python train.py --experts_per_token=6 --routed_scale=4.62 --balance_loss=0.00768 --balance_bias=false --vocab_size=15636 --norm="layernorm" --tie_embeddings=false --optimizer="soap_variant" --grad_clip=1.0
Below are experts of layer 5 (counted from 0) of a mixture-of-experts language model. Rows are named router (the router's row for the expert), down (a neuron's output weights, with its number) and show model dimensions 128-191. Each number is 128 + 24 x the weight over its row's rms, rounded and kept within 0 to 255. Numbers have three digits each.
After each expert's rows: a language model's description of what the expert responds to. This comes from a sample of Wikipedia text that the model never trained on.

# expert 57
router:151119124105116134143116143139163113104163082144108127136156154087145166112170136166134110111111143130092081151127163126102155136141111094107143141098112107139128142134168110109129118117119113
down0:155145100143126117092174127127123129129127117130126161120127124142165088119116128139108090129117117136082160133157129138120155117093181089103151164113123097132132133138142054117087132102147131
down1:090166117130142118127182142134101126111134100103125129107074147148134119134129122140130115100146171118132141107092150126124126128135128099131142113154132113130128130144131144156099134184190143
down2:200100066136124123149134121137160107108128158145130147121153082120132123197162102143157098084111083172102124105114118127141124130104162125062123134110090121153117140153135166156137115112076104
down3:129161108104177096186130109122128115123116121084127130122118145131101136127121099106161095128120117138150129165123130114184143125153138130072116119148130165113144114125173119140112118184101122
down4:155106153128104094112165173139121114171101154123132151136158153106123114100112128181127138119131122131126116198147136106169113098127133136135117110126130108081128112124158129083090082089116123
down5:069129124097115174133119147133108121098157166094142108116119066138120130116106083103126128108100129131139162129127121135100130133194097134109089114092151126124189128110155100144123141128119124
down6:127163097093119131183138109129111139135124117128141125092148168131127171134109159122106144144114117167139149144127128106129158146110112127150087141134128121115129132120116130124072157123114138
down7:151098119087142116133125135147079058151157112149124110129136117125127109128131119068159091130205118081109124126143138134133115127102109131151123097111163133129120101151180116101126149099139153
down8:129153096131125161154127134101118122146122119107156123113141050121165086141115170166130102157122124171182125161148106124112128123114130115148096086161101166153129150131147128117125111101125098
down9:183125118121146089110094129115132117182146114132122136129121108112114183157133152125163148110057129128126129129125106126150172139137141130119133090127131130130125136141140165129144162129158111
down10:110135106147079128127153127130179135121090082182135132098152151128157154159076168151124124153114147131144076134128126128138148142074090130175131133110112097120134145117147144138128088139154092
down11:179168127188064118138131129104132137171124132116108142121164093128132162145127150122059131133109128127099151119139129112120134104133146131159126139127145117152114121107139132146143126080084177
down12:113091132100145127086142116074163130120114129130150111120130119128129155076094130135135099129113167143115126108138140130126146119166131132149122125137087148140094125147121192175147131129165101
down13:096144199131142115199130142086096114111161125131140087145130136097187130127116116119153153127163129131135126128137122145126156142131175106127142123092134104128149101122138064124125117111169159
down14:132133164103111095133123097169110115131169181103128126154118084116148080126136152104088070070140134131115175071125140113154155122096126131113174094146137131143128140132127101105131116109121128
down15:194139115119144146105128129114104137110127108136126123119111104126114113148129134092140134107122042161128113122079128109158146168078128102160142109132116110139095114149166131111159099139116127
down16:137102094129100127139096137107124161100119152096125101151144095148123131132141122169153173111127121116136127141133127141110113102113162176127128139124121124105135128128132150157127125127167169
down17:103174185145148136123121165106113094128120119146134088142128141120111177072141131101130122113089162081128117146093114135117103152142131118103155122139107137142118107111105113133129139126125129
down18:130124132137177093134121109141116158093192118141140131144124171049125110128108123126115162080175115113147121147128137136130161104140137062131139153119128132153128125141134144146070115192101111
down19:092131126135046161094124134125140154179131144130137099123122145107132153096136145132146093142124115162134138085125129128126152123106153130140150126147130162122155148123108086129086138122137126
down20:162136133176160071104153119179157171118105130093137156122124118082131162122139124128144133137135118115114109130101140124128130055190111157109061128130160132119159167121127116122123169121066127
down21:128113128144170134098128129128128083128142143099152105130128127128144129132131140128128128132089109128149125102128128191055182128077116128121123139130128127054143132129142142120128191128095128
down22:139127121129126220150126148149079100114128169081125131162164154116104147102111126116124129160148139116124116130200124124156127102094128135089120118129133065157149143112156129124126137131183119
down23:089134153081127135128115125166126098114127179098140130127121116124127090149144175125141132150128152147124128088134143121122106080111111099167161134114106118102149158142135131144105122136156118
down24:119128127128161173071135132128155150128128128126109155140178117128118128128132135123135132128108128128138158113121128103128128103143128142128136168128128128165128114128136128133128128117135118
down25:118146105134127153226065138084143194133176135132160132133104105132167173133100129115139111128094129144161100106149135145120146122118117164145130124125138130100125132121141131144094134142132137
down26:109105150156110118129132065085183149093126131139123112077136118131087131128156137153121127120173130142099134127078074128119125140058150133135114120088125119168140170130075108133131108134120105
down27:138098119130137181199131069117138082172155176134125140163129116123123138121136128105104132148131118125169143117119116144148138128136134131175126121117199165122142111130104157141150127100137137
down28:128111099127085136145128118127111128089144128129128083142209140139142128126130184127153161128155141073115098128128127139113129117087129128139133087136104140127162137128140108128121102129105125
down29:150140123078080126133107123141126131120105086135135113136132124122130181133157123082196128139101125128089126130128094124106114107143135124119121132129137104153107135110136123088128111161124092
down30:074122119139125093135104079131113124137146120122095099132123130096109152179141141119125135132130106105148110102145132124125110154125127154137078111113117126102130162093127136088167118092136147
down31:128156116128119139125114168128090138131144181113138147118148089097131156112131145113139141115103129130131091108122134131156127125189136122074157144127126143162127134129146140167153133136132125
What it handles: Digits in race results, ranks, chess moves and season ranges, plus capital initials starting names like G. or K.

# expert 47
router:134123114112117123156123140142169116097163084143108141131151171093152160117178135169119117113096143137090069153127149129105154132142109090097138138094112111127136135136179110106128123121118111
down0:112141154125161138138133161186112128171115132122161128128114100114136146121121124131142099152105165109173141160161124071138158117157095143131103122127110130121137123105099109106106127112128111
down1:089136129138125102147144126186113088129111146146126141145073157125119139150120128116125142119131115133130128152144124071141115131043145131204155109103133154124131096166162126127157123047142140
down2:120131142098130117126136140091143134132133061139115124147124140162130129168151118104129135035163115116146110131138136150098085118138125128106126121147141132129129114152166100114149125042101158
down3:102110136092122144108180137118126122129105141145132117093144118134118126110140133111149135132126113130123124099104066109128147121049128177070124119125140135119146115123132096092107130151109117
down4:055177146153134151112121138144186135111122125124102139160094130090131116150099151128127115110156151191121171127134155132098105142107089158141146100121109116129094130143109126100136156133145082
down5:076153117126136174086129148137126103083120129128128124133128141114176107160110155118088104150098151123122150131152123127145100124173140027129160084135148131126124184136095126152094166126139110
down6:117142133132110172098129111155165142121123141128120126124133134094182143105145126101109132126117132092187157129099117118113098102086127084107109124124109121142140138120113199102120112123121143
down7:133128115146125127115126135144111115109135120088093128133113133107128133148145103103111132160105133162136126106130174141121122120124129109141129131135144143133131153165100132116075130105122091
down8:132125129133138119122138105139133083111112100159185117115128129108140122126101142136120127115138161130130103106112117128135160117097140119121114129110168140148194114073123126142125132142113047
down9:139149128120129106143181117096114165158191131122120130110161091132124076116107175133130126150101148157124111137121159127141129151143148149143150130104178141146133133129135130116137104131149093
down10:128138127073165128127173158086101190106150113135128121130166178142152147103126081146129129106158127190149059128104128138080117129129175143165120098128107125130158107158102136142143132151104149
down11:112104168140165152152091114109096138126146115131128132115135122125118110132115134104126123128137133117092086124141129119127121114130121076103106076147128129207104110145156127065141141137145127
down12:148174125127132128117136149141131173113143144118097159128080098144111185143104125093128147119133185175129130098101128142098154131133079132135095131113099111075159128144152136124117102104143180
down13:148132121133118159137135116209137132149124125077088150147167166112124137122155122085132108161127137117127116123128173115121129134124117126134080136111084170127150131165156147125115145148158136
down14:106118113069098105126132144122132131113141135129120126125163127072123125114136138106125096107162119127144170128136131179132113135119125142079127131118129115128128131204145106066140127143200159
down15:113146126157130127128125107118128137096135120121117127093141161157113154140156156106124122101133107108145108113116112129139128193147070127123101126106124183106139066112152134137149104221144107
down16:125078131115109152118149118157135134123080168166122132158149086107134112111107076094128136120097154148106146150149144146125182134112142168090129104127107123110140108096116130132128128133149098
down17:062071130146068127129117143162121166124124133115136162162138146135130122126143112111176144128133147096101131121081095122146127189143139118095126131111104122125102176139143081078126056126107128
down18:087097092118129112097106123101129124128137159142112149123135135128138104132173139134136129126114125130186113081127141136151109120130131148139130138128133103123163130146127138113145113102062102
down19:105125147113112191146064148166075124163154128141173176116140136128146104133133131131132123123126141129114125093127122057096122126103110114083146124136104127150133143115115105132104145135154161
down20:145148126131122117098126145121140129086110190148145147132150127133123136114122071116142117122157151212136192117143137128128150121110125155120140140080132137145164133119126126146133152151124100
down21:134108128139130135130130143133118128144134123137155174104131113128130130117131132108175128071123103073154162217131134133140160095125087159173152141105145123135091128118184150146136110128159130
down22:165127154129101129165132127121108130144129103131121158155160103141139150125130095132104144142164117121120092179109156084116109128125094142151150129093118146116158129199118093122114142080101126
down23:126099114143090121161120133131123145180108121140131127132130102153086139126095121116096135121132119115124100119111173074125132129171119114147084116122125148167135096115088127138120138107126131
down24:131153115112153138160125134136145109105108109120128122125098131128144133164111177132127124134140112117118143102131156127066091143086128134097104151143121127168122146197115154129114139122090109
down25:138120134137123133185098129113121142134123071118139108113090132140110139135129092139132125091144085114119151102121156103124146144132135098195177120119123130076126152120116114124098146128114128
down26:133120131142129106111128129099148134131141157177104126122108149140118123140098130121165105146144118169128130159169146120089108177177113130168125125122140107126142161123127128114109138127129120
down27:116115129125131154135146143124128125138114115134165106164115087147122113132113135117096095100139152093121127141128127122114096127127122131156146128129116058149108132096126131142104131111122142
down28:108109129129145185093126081137148131127070106107060076158117123135150098127107095137112120115122124127128129142096084121170124133149135090138100167151142126115086079133125104127121113130107102
down29:127113067097140159089098138142139113130141135099098118135138093130099131130108111108112127124134109140174129085112158144117119107143174117086130141109134125124117131120154142124179118094158117
down30:117118173084144135111129152134137145125136125139104140110090132118152132139173125124096123134133125127129129157135152131152127151129194134155131140108127150117134103112128127147133163153113117
down31:196124131123143095128127121092129128058186177107118107127134145132099161114128141160130142141086156109117103179141134166135123152104158101126116134152095175127112149144160125131107144128131137
What it handles: Digits inside years and figures in election or population tables, such as 1952, 28,68, plus number words like two, three, twice.

# expert 62
router:148143137111116129109120115121134119100078132131149101144086154135126138115148113152124159121135119147143106137074153110100085111153140155170120121080130157161129110116114189148131165134134181
down0:114124128121127104155129108121129114081088137145068099128096141127131130141162120105131130136125082090209134147128126156162155126161161116099128153139116107106134129134136120148130129120110103
down1:178073160122189096122077131167087150085138129082119136184116129123131112121145127115115128162200099124122123145144161130126194152118141157176155129141142139132130126132128134135151136125138102
down2:144142126112105167116118142117205162107127087103132135147132107102117130131114128133126130105136126138076123129164069145148125158129124127128081151140149129120121131151161116085153156128130114
down3:128095108122094158159113137121057092110177126112112115091159053133125122159136127122148104074148112069161127196205142108128127109170128133162150141131122129128130162163151148107129167149181147
down4:141086112116148109176094125138147122125083113112152139188144129160128118106132112155117097127114142168132150094141125126101141144127126139156128091127137160140152158148154099126080149112151117
down5:162125146162117135116129128129119144096072095149156089129128139070149131153167187166124126124146163128117137123172115106128155148141135137115119108108129080115172169118128114124122136157171116
down6:153132157124125125131150124119105135139123145132099136133054132131131115151135097111074117217152102101107108146103102131115119129107132152123134146149094121128114142125137131144158141137123132
down7:120142127121183140122144130148126143127131127122153168088147177127119069137135128117106169139128135146128146127097130143105118124127089121123081093094117097128124149124115156125120083172087076
down8:127126131093159131139150124131126159068131128152136135121172124130157129147114087128129108144073116124041087134140093168142133126135126140139132112101114121181124134109113141128118125135107141
down9:124126129110078103146130162136144162126154117113123098134124151135141129157111121162084131110145120117143128159158127108164130158146214119119096118092178107134087100157128076110122153133171130
down10:126113127155113153149155121134111139117143127134148127138100104120149188168127113096102125155116171100179133172108105103134119098118137130110149124143144129128101098122114121097046161132131142
down11:102124108076146126105127128112088119132098143112163132166128146124125124165121201130165140158104143117121132095123131140088078134076133122094116124145139128113115100112128129136112132143129093
down12:156128127129128141141129128159148140127114112135180135179157151133206060125056129179138090066121138134123129161039082127158114118136133119125135134138099092102125183115079128107121122175143125
down13:102138131093128116099183115124159079127115162134128128090135085139132141142119126103125055133118169144219150122130134078122120143129135126132050146135135177075085142152076121130125124145117151
down14:133104152173131094116153166067132128161105135101106136138139129148090112126077078078166118131136152104115134128138140150149140127129095127100129090137146129145131079124130117122119127132129140
down15:128132108047127161125153147125125116154128132098172125117138151104131105096143055128107089110104134145053160145129129119119130134135121138129152132123126139143113034124129156128133078125128069
down16:177127090121126129118126147106132121130162128134104125132131137110105121141130106140128103078172157114134109165138149151152122150128157106113146156127117119132131138110157161136140086107128058
down17:180099093180130101132133117138126136141114089141130134138147102180112145139123130123124120106128125127128078120117126128086120147125126175155130153123116131130135134145180164096153129133121144
down18:056137126164119129142127218129124146113092123085119156188197088104102136113089146121127148135138130129120153148129130129148145138125148106150175123103115128125201119134120116121129128135142115
down19:087105153089138081135101130164117100141157124072137141099147155120144147121148100032141147127085079096124119115146139130157116129136105090115161162141106122096118139125151137125131122071130111
down20:129174133157127118129149124130125117125127123161135119136116128119164146083128132145120122115117130169048087098123135163129135128123126064111128102135127114142123048108127133127133129167173139
down21:124112130102181152117120127084133137123113128131099099149134128116127129126138118181117128119113125096123097186083144175160121124156130124120167140109055124083134166076102132135132127140120120
down22:122053128115145134135133129095109136131130133081114128127120120113115120132138158118127091120165138106117192131140144088136143086124111145134155162152129140181148103109132128108118099143124162
down23:149138112132128128156156153130129126128132139131126122165153146129119127143116128090104127137119136125139152131158128131088111128130181123178115102092115160084129194134132118126127127161130152
down24:121139127141131117128128125115129108131128104130095126147116136125100102110122136128073134130132105180142097140141095131151116144137117154134127127125129123196138138122134123120125128137100130
down25:184127157135119134137123119131125082152133135125092123118126131119129129101115141217150128103168125132135129036120162125134141103116092116154140104143160137144137103128107127101138123107127128
down26:137131102108127093123153141152156119144155127163130118121166119124173126141121124134111133128091125145120125129139134107110127123132146137127124106154112103131102124120150049163126128124108135
down27:131145121128127122142174133123127121120134125131120110126129115093161119050141141177127084125128098122139138160191127125127143108130122156128080131117132139081089108127164115151097155132130094
down28:128114128164119139126142113074130125112128122124124110112133121042165160134123128130167129138129160141125124104113099107131121127094143150120126126130103179111133130130124107112123127127089163
down29:128154122139097112114131102126112124113121134121132128115094145131146127131168150138150164112127165136144109127119124121120124122129126155129141122089162120139125078149108124070080142108135134
down30:163139144116120124128127148086127126077102127161178147119136126075127140128132129092119128115132123100131129146111131125160127125137138124119120132088130180084140129131137137086117100147178121
down31:151139035140134151128088170121140067131134138171154134142156120166144106148127103174140073120130129130088150149139122069126135134124128160130125150132162129133125127078122135128121121147144129
What it handles: Periods, commas, semicolons and conjunctions like but, although, while that end clauses in prose, e.g. "won the title, beating".

# expert 63
router:148123139102119149144108138119102144117091152135159086126131152167093126142170138156124150144105105165141134091147148127113072126136158160149099100112128149129152139126126140120112136117112136
down0:055133132117212193132137146128096116148126130113132129129152146149151116129122146107129088125126123126129128132166144057102153130117095128142100136112144107131110159124149143089137117130130186
down1:132124091128135098153127194092149145111143159160136121139129112077058039115124135158155122107134143123129128120131145118146136126154134140100159147132075081128129185123096148125115130167117133
down2:136158135119146131144120135203119112168128124115131128164146210168113128131129078165120092129114133142100114110195130104157168113107129143120160159135130161120135130091174121057123145182175121
down3:103094129162138178094093145077121129111077134133124152125099107127127123130139149129154126106125096141111159106137102120074131155189175142140150131129167118156141128097102120121110166136128127
down4:097130176183113165125123104150139139135056137134115110113134223114156122128134088093160169129114058139079161122135125130117102114156134154111127174126132124161149134115131126143113119133126075
down5:134104076158085160110113170130111137140127132144141110127089128126077124169105177111096144159142152131127144160129128111152144139124127088151128188122130086132151148125148120149088131164155128
down6:163115124147129069164126123132136128128134170147129141160128120110159148106126147111144127133145102126119113106167148119130159130143085140126160125128145105111129115129136102150112129118136121
down7:134128108097123127174114220135127170141136105126064114100128136121128070111144156241166107099130096144093130107113137093146139112112133130106115125127137091127090128180165143051122137142135124
down8:119152130126127151096090122156149154116151099120179132102115098112138114128130139148135120152126155125144131116192121164127103047185108131142110117140103154095165132121130126125122130124132120
down9:134164110116130067083152144151160155120112069093160125108127140177153154131121126138125125131111136108132141134115118153115091154140084143104143119169192119142143124151144106097120110127078143
down10:105170150120124118167130096096069089175145123099107136170123126126116147126164148127109159124113148106119136137129129144166139147126086122188128122107123121113114129132128122132143137125144120
down11:113123130180128128146119137135099151203142189173132109098128131146129127126165127137179073131179127127144150131131116099057121138141156111145123073132127136142119145114110112126112157155086075
down12:125138142119128141157124121122127126136116126130128097128166137124119120113121086121110110107116162142106131104136123138149218145128126141152161121135151079055139128130117130137155129126118150
down13:122127130143142158127131106131098130151129131128112188129092127114192124163132127171132125140122115138113132129147131127148127129176089149129103137152131106079125127084111183151140119139097168
down14:151093139117169105132151131135086160096082125104131133139149117151057157124126160190098149097157075139133121162120119095115130131115124153129124125108136059133150116128111128109166124125152042
down15:132132161140089128128128131129153161130163147186112129137219127102129129138135130136185106147165112130129104090147144118157167152089061087124162123125079145162165143045127110085141123130117102
down16:143121134108149165070146128128133148104132083135141077098118131126158087134124137199128115148105133129097106113115138125173125122122125160174125191129122113130185127097122121128180130127116128
down17:108135116124047131116172124120199075107097147175122124125113147065125127114091119130129090105128124135190149131132141126137094141136128150164127125157163123130140125118105104139126125136105133
down18:137116122177138131090158121170171130095125098058114132125144106103123160170125135175142099127126129114121107128133130125134117123099151136124108122144128196127127151150135127133109127146140078
down19:111128136120130160114148140099127121095125174146127129117090134128120135125129179139115125119149132125126133108112131139124139128132110095128130110159112126098218129147132117149131128115133100
down20:141128163111128107163133190124131123130167107179135122170153130072194131119115128092130090126111124159071112128128170126160137147106085145111145160132088134134133131102103090118132122195130140
down21:127142118149173093122164108130122137142148114044099117127115099116127166131146134116139107131130122130128091177172130133131153138099120133127103124123128134141124201106139122126171145118114142
down22:087129164111119131146177112134113155090131163120129115128132138107168189127119157135129085163156136158130129123149133162176143148087123147072129134142119109113149122143177084128081138081116140
down23:152134126181129128114128114123091126193113110186113140155132121104111116123131128103088119142168096129138123137123161135141126098119131147146126117074138093107123175141135122176185147111095127
down24:128122106132128175159115098095116169177128127129112114128155121122132129133080118128199159099144130171126125038085130125083125102085102110117146106101111140128141100110129143132077128161178111
down25:122171112116089150123130104122157152131128144140165082131165124175125099089136152130124149137110128131171107128081097127096128087134127107099142130128054131086136151141100139199148128102069131
down26:138154139102132119118131161222125129165136077111128130138165100128125117112133063136087103135142122189117151149163156122134148097112116132130118137128155124093148133144119131131126108092121131
down27:186135154082115047116148075119169100136193157120129161142120145173113131116096126151128091125093125109129142093084136151146130126145127132166131116138128095112090140147108128143133127137133127
down28:076112125138134159126131118111131127147104148155070129144139126175129107098109130107138108141088127135176131101124126118132146108101118162122073129124105179117093135129131144124132129131131119
down29:130153136087130089190131123138125099106124136138085110124136128124096118137127137063081127129123115167093133162113214146068126138137124128122141154151104121077125127164099135126109126121133130
down30:128123116138125118141139142158147131134114140157160149105119113121105182128171131068130192116104121099168128135113130192160141126101107200168091120166129128176109148140112095132112139136117144
down31:114078128096127178126132125117119128130115133101122118175163114073139123081143079128137163105146136128072159129151129147118118124126111140107110130139145102128128090091132161034152045131122114
What it handles: Commas closing introductory phrases or clauses, after However, years or retiring, plus conjunctions such as when, while, but, where.

# expert 0
router:120140104154144129148153107124133106164153101131125115136150152093156130164140084114143165136119061088125113137130137138118151131144110098175126140122105126106140120179165109126161204155128187
down0:114126123138190111104133138099114135135143127127171151140136130120129128171127129148130126126148115128129130133074098154155123087117118156115143125156126129125136143129122111113070126028121135
down1:141125120131128130097104131123131135202073131141107127134140153131157107111134162129156111137137134081116089198109171124148191114108140129152173141168117105133125152138079112133134121150126141
down2:135108124170129124124089132125131142112180131138143114050125129084134131120112134127145149115073142124111132119148129125138101133137150070127123131129116132107070131138147134109073140131082128
down3:104130104120123133127119098012107119118107110127129127181107124117140140101128148127126125131134133132133145138106131139133131144091177131114129113148128054128162134107121128167128135133160129
down4:119136133087117124138120112123158150146135111126059092128137120114117106147120096124128163122146116150135093128134116129135160123135158129161164116131136136117089116123128115099165133108166102
down5:123127128128124132152111117129145136094130115118126136121115092132131213128134124116051114127105130124130173116103119149128129124084127130138129062130155086131133111104135177156124099148074142
down6:161173149163124127115115143148117165154129133134090125094183104100106135139130127172134079144118142129189118130061097083129145137102114160144126106120116125114110127150129108108146107128144132
down7:117180142097138126159106053127127156128105122139123127129172126151125112092124137104118132139131121123160135126161128141122132146131154124107142097130101129122097113131097137109102036080123122
down8:155129108132142109126124181093154118127119119164133140138137118050128105128176061132158114135100128155129134110151148181128166152140184127121150131119156156128137155115128139125135115149095125
down9:131112130126099154143128136132127095141155129123144129121103118124149129133121149129152131093155136112104121140129127176131178194155122086104085077129085120101122141132130119127131162124129119
down10:122149131121126170140141146119126118118102136133153177154116151129144132141129147133141128126151153122152128166142129141095096142124060136146131131123158165117060136083127143135116139130091127
down11:193150140119104112141141117130123108082128116115121122150136145145127143120162125155164127140128130134141115143115090128118126098162116102096130121121134128144134155113130165114133123092116098
down12:117126106135139150130121129125122142073130134166125140132133154128136129154151125131081141132122121137096103136126091009154093127129146148079153139102145129142058161128129118105179087084131125
down13:115110137128125136129201178112107125118127124180178133164129173058136151124150147146133172128157133118148133131157110107136164151133109121121128145167153124136186128089126116169099127132173140
down14:187124084181054153100148128104134146122117158112135116095140146128121122122146120138135105147152114134122120104100105130161105158118121108173105152104119145127147127130117127118144127082117152
down15:151115092133104132127136037141131154128133127089105145113142125127171115118164122126157094122116144105123132153133131020155118103126129154127145160112113150169135139174131144124132140126103122
down16:126068107126125131103122126122095119151144152115202186129136133152116127130132114111146127139132176114149118111158114127121127126152123126153141135119110131179121182132143137130173110142164160
down17:112177128105130142125108115110125085114131129128115123081128120158132117121141112118188129115109130131123126171107136089133132157126128128131147129095126130147125162105106177151128118132180120
down18:059150125133121116198117127199138127115152122104091119139160167114139125121092130127112123139164130066137128128118096120072094101096132126111118120171055140092186139128143127105152153137084110
down19:162138124075137142135129131143161115124094159118133127139149185116132134133130124109163080049135127139123119178126144143143130163132117123112082127128115192128126131114127146142107132158157128
down20:147097122145104084151137138153142133126150160141133143120125091133088127082138130127139138135113115116079052116149140118105124161139126133116093177193099152080118125120131073121080117090115119
down21:145133122098097065127140143175127147122130132113091152155122211124129149161128129122127127088144185128173124112126086105085133156132157141130125110087127125142133143111178043128148126131157093
down22:128133231133138137133141089138093139123148106128127122129137107159122112121123139072130132143125097102103128135130131105123129133119185139112129127126146146089120092123156136126182159129126086
down23:128138153161135096146129159128125121161114112120147065164136124119112104145160125127084152136117087138146091129138132165137173150127119177115117187127182146080133077123128132108129106125126135
down24:114095132072121128085130143114157173128130124129128122142122133121182053081132119138123135148087148128104125128097092122134094165133147124131128131129134126102139086128128172116098115112089121
down25:097135119130121140121132162124117141129124163166142131134114113132119133162156136150140123132091114077136128128105133099124113059179116139131106140114127129125127100111124126194121049111086085
down26:130134142116119096127125088137123090141086153105130101109121109118097127150128102099070139125139141105206099122161157105094040130086115153113105127097110137147153215128147101095115137130116121
down27:127130143126112109116118128071096128149103135111158134146132101130119144116120137127125132126114111158094158122125126125130147127126155099046129125128128126131130084127130133118131146168132141
down28:129129151121117130129130143158136108119111161106167171140124121128128150129123165154155131100114128102131114130156130125128127126142150060115079147117149129133149193127114103129138126109073124
down29:123125125104106072130092167144123146163131150172122121162131131122094127128132197156122137114095102116116130186131129124094108164130128128113116120093132118113122104137114111089112127115118139
down30:093148151050126107120128072132176133145151128132130144075124120147107140140154138135130127119131079154116122152128195151134134086146095155176128149139126159178121138126084111149094124114121156
down31:182139125124113139124111123112181077149141113125151122182131134155131137130140113082128134103100099111094133118074127138099104107135127134143153115101106161136118135178121128084124116124113142
What it handles: Standalone space tokens and first digits opening a number after names, commas or table pipes, such as years, scores, race numbers and regnal numerals like II, III.

# expert 25
router:160121145130156131118128145128117166102123093129190123117092098097148170117127124108097128106086117116105114181136143157119124149138114122104138122083136104102135153171157131110162200142114114
down0:176137133148141134128123144156150107145119127128087105145108125086156124154136136142152102130082121130123139140123120105120149152122137120169126135097129116132126127136126140133126118138147129
down1:119128130173162128127123138203119128123168171193163161171154141145140127128123133178138079104119112135115133137132124115133080130132129146128128131107135105136122122132141122164117123079117138
down2:140107127138123107130163133132129124106102120117100118137135130145183120109121128122126156123124129135110126134094143142129146116106135106154145132177146172137140135135135122126109108133132130
down3:142130132116186150108146125141107127131077133101149140152102101096165152130124127122132136105138127157129128132135179137095109140128094143121126100139132133148139164093156138089124114107160150
down4:135122125127135127127127129118127132127134086151106140127129135173140121094084127116137165118144162113119118120143125129157131101122123086090137127142125170114117168116122125124128128098156127
down5:116131146131105122128123130115197115153116137122109176125132102118126139145134153116123124115109120126128128149132105106114151135115127117090135167128122124162111139140088123125115144141132134
down6:115135153128140167131121133090123131123118145130131128136116106099146131124094128129125145117133135162159151060133130116114110122153128157125115138156126129126127145168135129121129168117183147
down7:167114101126157119136124089119118149130133153149128115109124089140120180151129153113165157088132094133147130133142179115130072136115177130173116140139130195129109129139092133122131121215128131
down8:083130119059134218138094131107115124141138128136130131140125128104115147124088085170115152137129079143076135207116172130131126123126096127162128135076149105103147121140155140136114101115124158
down9:057167177123128133130033132112117135120147079125143130155130132124125065119136111115124101125127136090126116177176152121155123167119131131132143129127109102095127164124130127128092145116121125
down10:151135160101174142146128132095126133110076173156181152129131113129087120127131126129120122130139192135129138114147137124123113113139123090129120153126117129162128114137126124124123140095122089
down11:179112127095109180191095143138174127165117131117128122119079159177104106073115105109126082135138107141097128204091139160113127106118101074150146146126102128107165123138107112127141096123127127
down12:087148172127122123128137107120106098129107125096140098116128117093123117145116134099127132205082170148139125118121146146087128151125129098130134153160136130136164101107128130182165091173111130
down13:112139131135118127089136120129172127207095157128104134072151129168160147130130118122096118110128132123125130124110124095124118161122128127132099168123137133141058134128134122090129121068167141
down14:124091107105126099143105150116147128147127138151123142074143137131100119162129133128164179123157172100161124131114122111118125098159170177170185109094152125118130083171138118146090112104101129
down15:100119137167128077065137131117151087123128111111119118145124039126134134104174142136134132161102128147123153126145113130132123101166132128102130131076133098179119120176120096162135127163101126
down16:117131131118125103122129137103113037099104117130108140123138131126129095146123130179128115128171097132123127113115119141122097124128121165113155105124104140127112134125136118180118114142139119
down17:159104118099126105074147135152103150126128155127139118135122102104114131122126150122125040135111165131127102122144100216126171148128139121138139133162117183134134101116090121147122094128121123
down18:117063119128118149077133128097076111108118204117109091137132119096115152132119146135135099120136138130117123148129149011104111118149140128109134132143132127052161105118133096131157127117160104
down19:135126129126104072123153103049122146104110137117164130141124132135122053145130119118099122111126126129146100162134102116143144174102108148133101115157106140177219100132152134112128141150133146
down20:057138128135124147139137107123159134181163130099113126175132137119037086106121131126114132106117142125148089144121158128129126095121164156148147088151130143133117130059174159128121123151128124
down21:122146088151101154150123132138175134133136114137159120128155119130146124120113115145140131125121088135101138125130171129098132126116131128137163102182128161129128129096135095217123144160134174
down22:126143119200124123115101124108103130141139183136097136155127131120125119113132125128123119125157044098125108114101155124142131147122124139090136164125134128130094087129104128145136098127163071
down23:147160107169131138174151129103128124104103129129131094102131119140121100161134100127158120129109099127130129144097176127120121112069105155119133072140098112129177121137127153132118102122148100
down24:072119149162126103121195186126158103140125124126206082161089119126156121112130125124143139154134169127104181096120112138134115168125133088079129133125155113134091128144146104144130157129132125
down25:097112161103142103073119097129183094126120108132068124110113158115133116135110128129156142041141151127149128173099122117127128174107122129121099159143127136154136153097124145156126132158135134
down26:161097128141128123124163101135100114099086125119145125124115126069125127133091124190143172135129122139187137129128121130203142127173115077122123126148095139126119075113128125094070123124079107
down27:126132142138156111118113078126120111110128083132126141101100038170130167129163127147089143161103122129202137115118125120137154134141190125137129160160174107142155140130142159131144124141137124
down28:127074150118086127128140134121130148108142163122126137116117129129120144124105123103172103089097152099147161114117098147141136095120108125084120136127091099126114128130144123125125136127120127
down29:137129132128124143124126121128129141135106115147121147105125087128115146124175134100116118170090106124165128114132085124119145127128122148111142136135128077162125128134156147144103128089115115
down30:193138106149129123118147122129095110125146134117112116183128136128125130122126144153130128126129157132115114130125123108125141126169148139127126161113109078140138106124128128174132126110156133
down31:074128086104131088138176125118107097140089128146135147129109129127083173113158135130160147128137135117070183134154146146127140116135114130134146109129161143096116138123130080193172147093126157
What it handles: Invisible characters after geographic coordinates, the digits and degree/minute marks inside coordinates, and pieces of chemical formulas.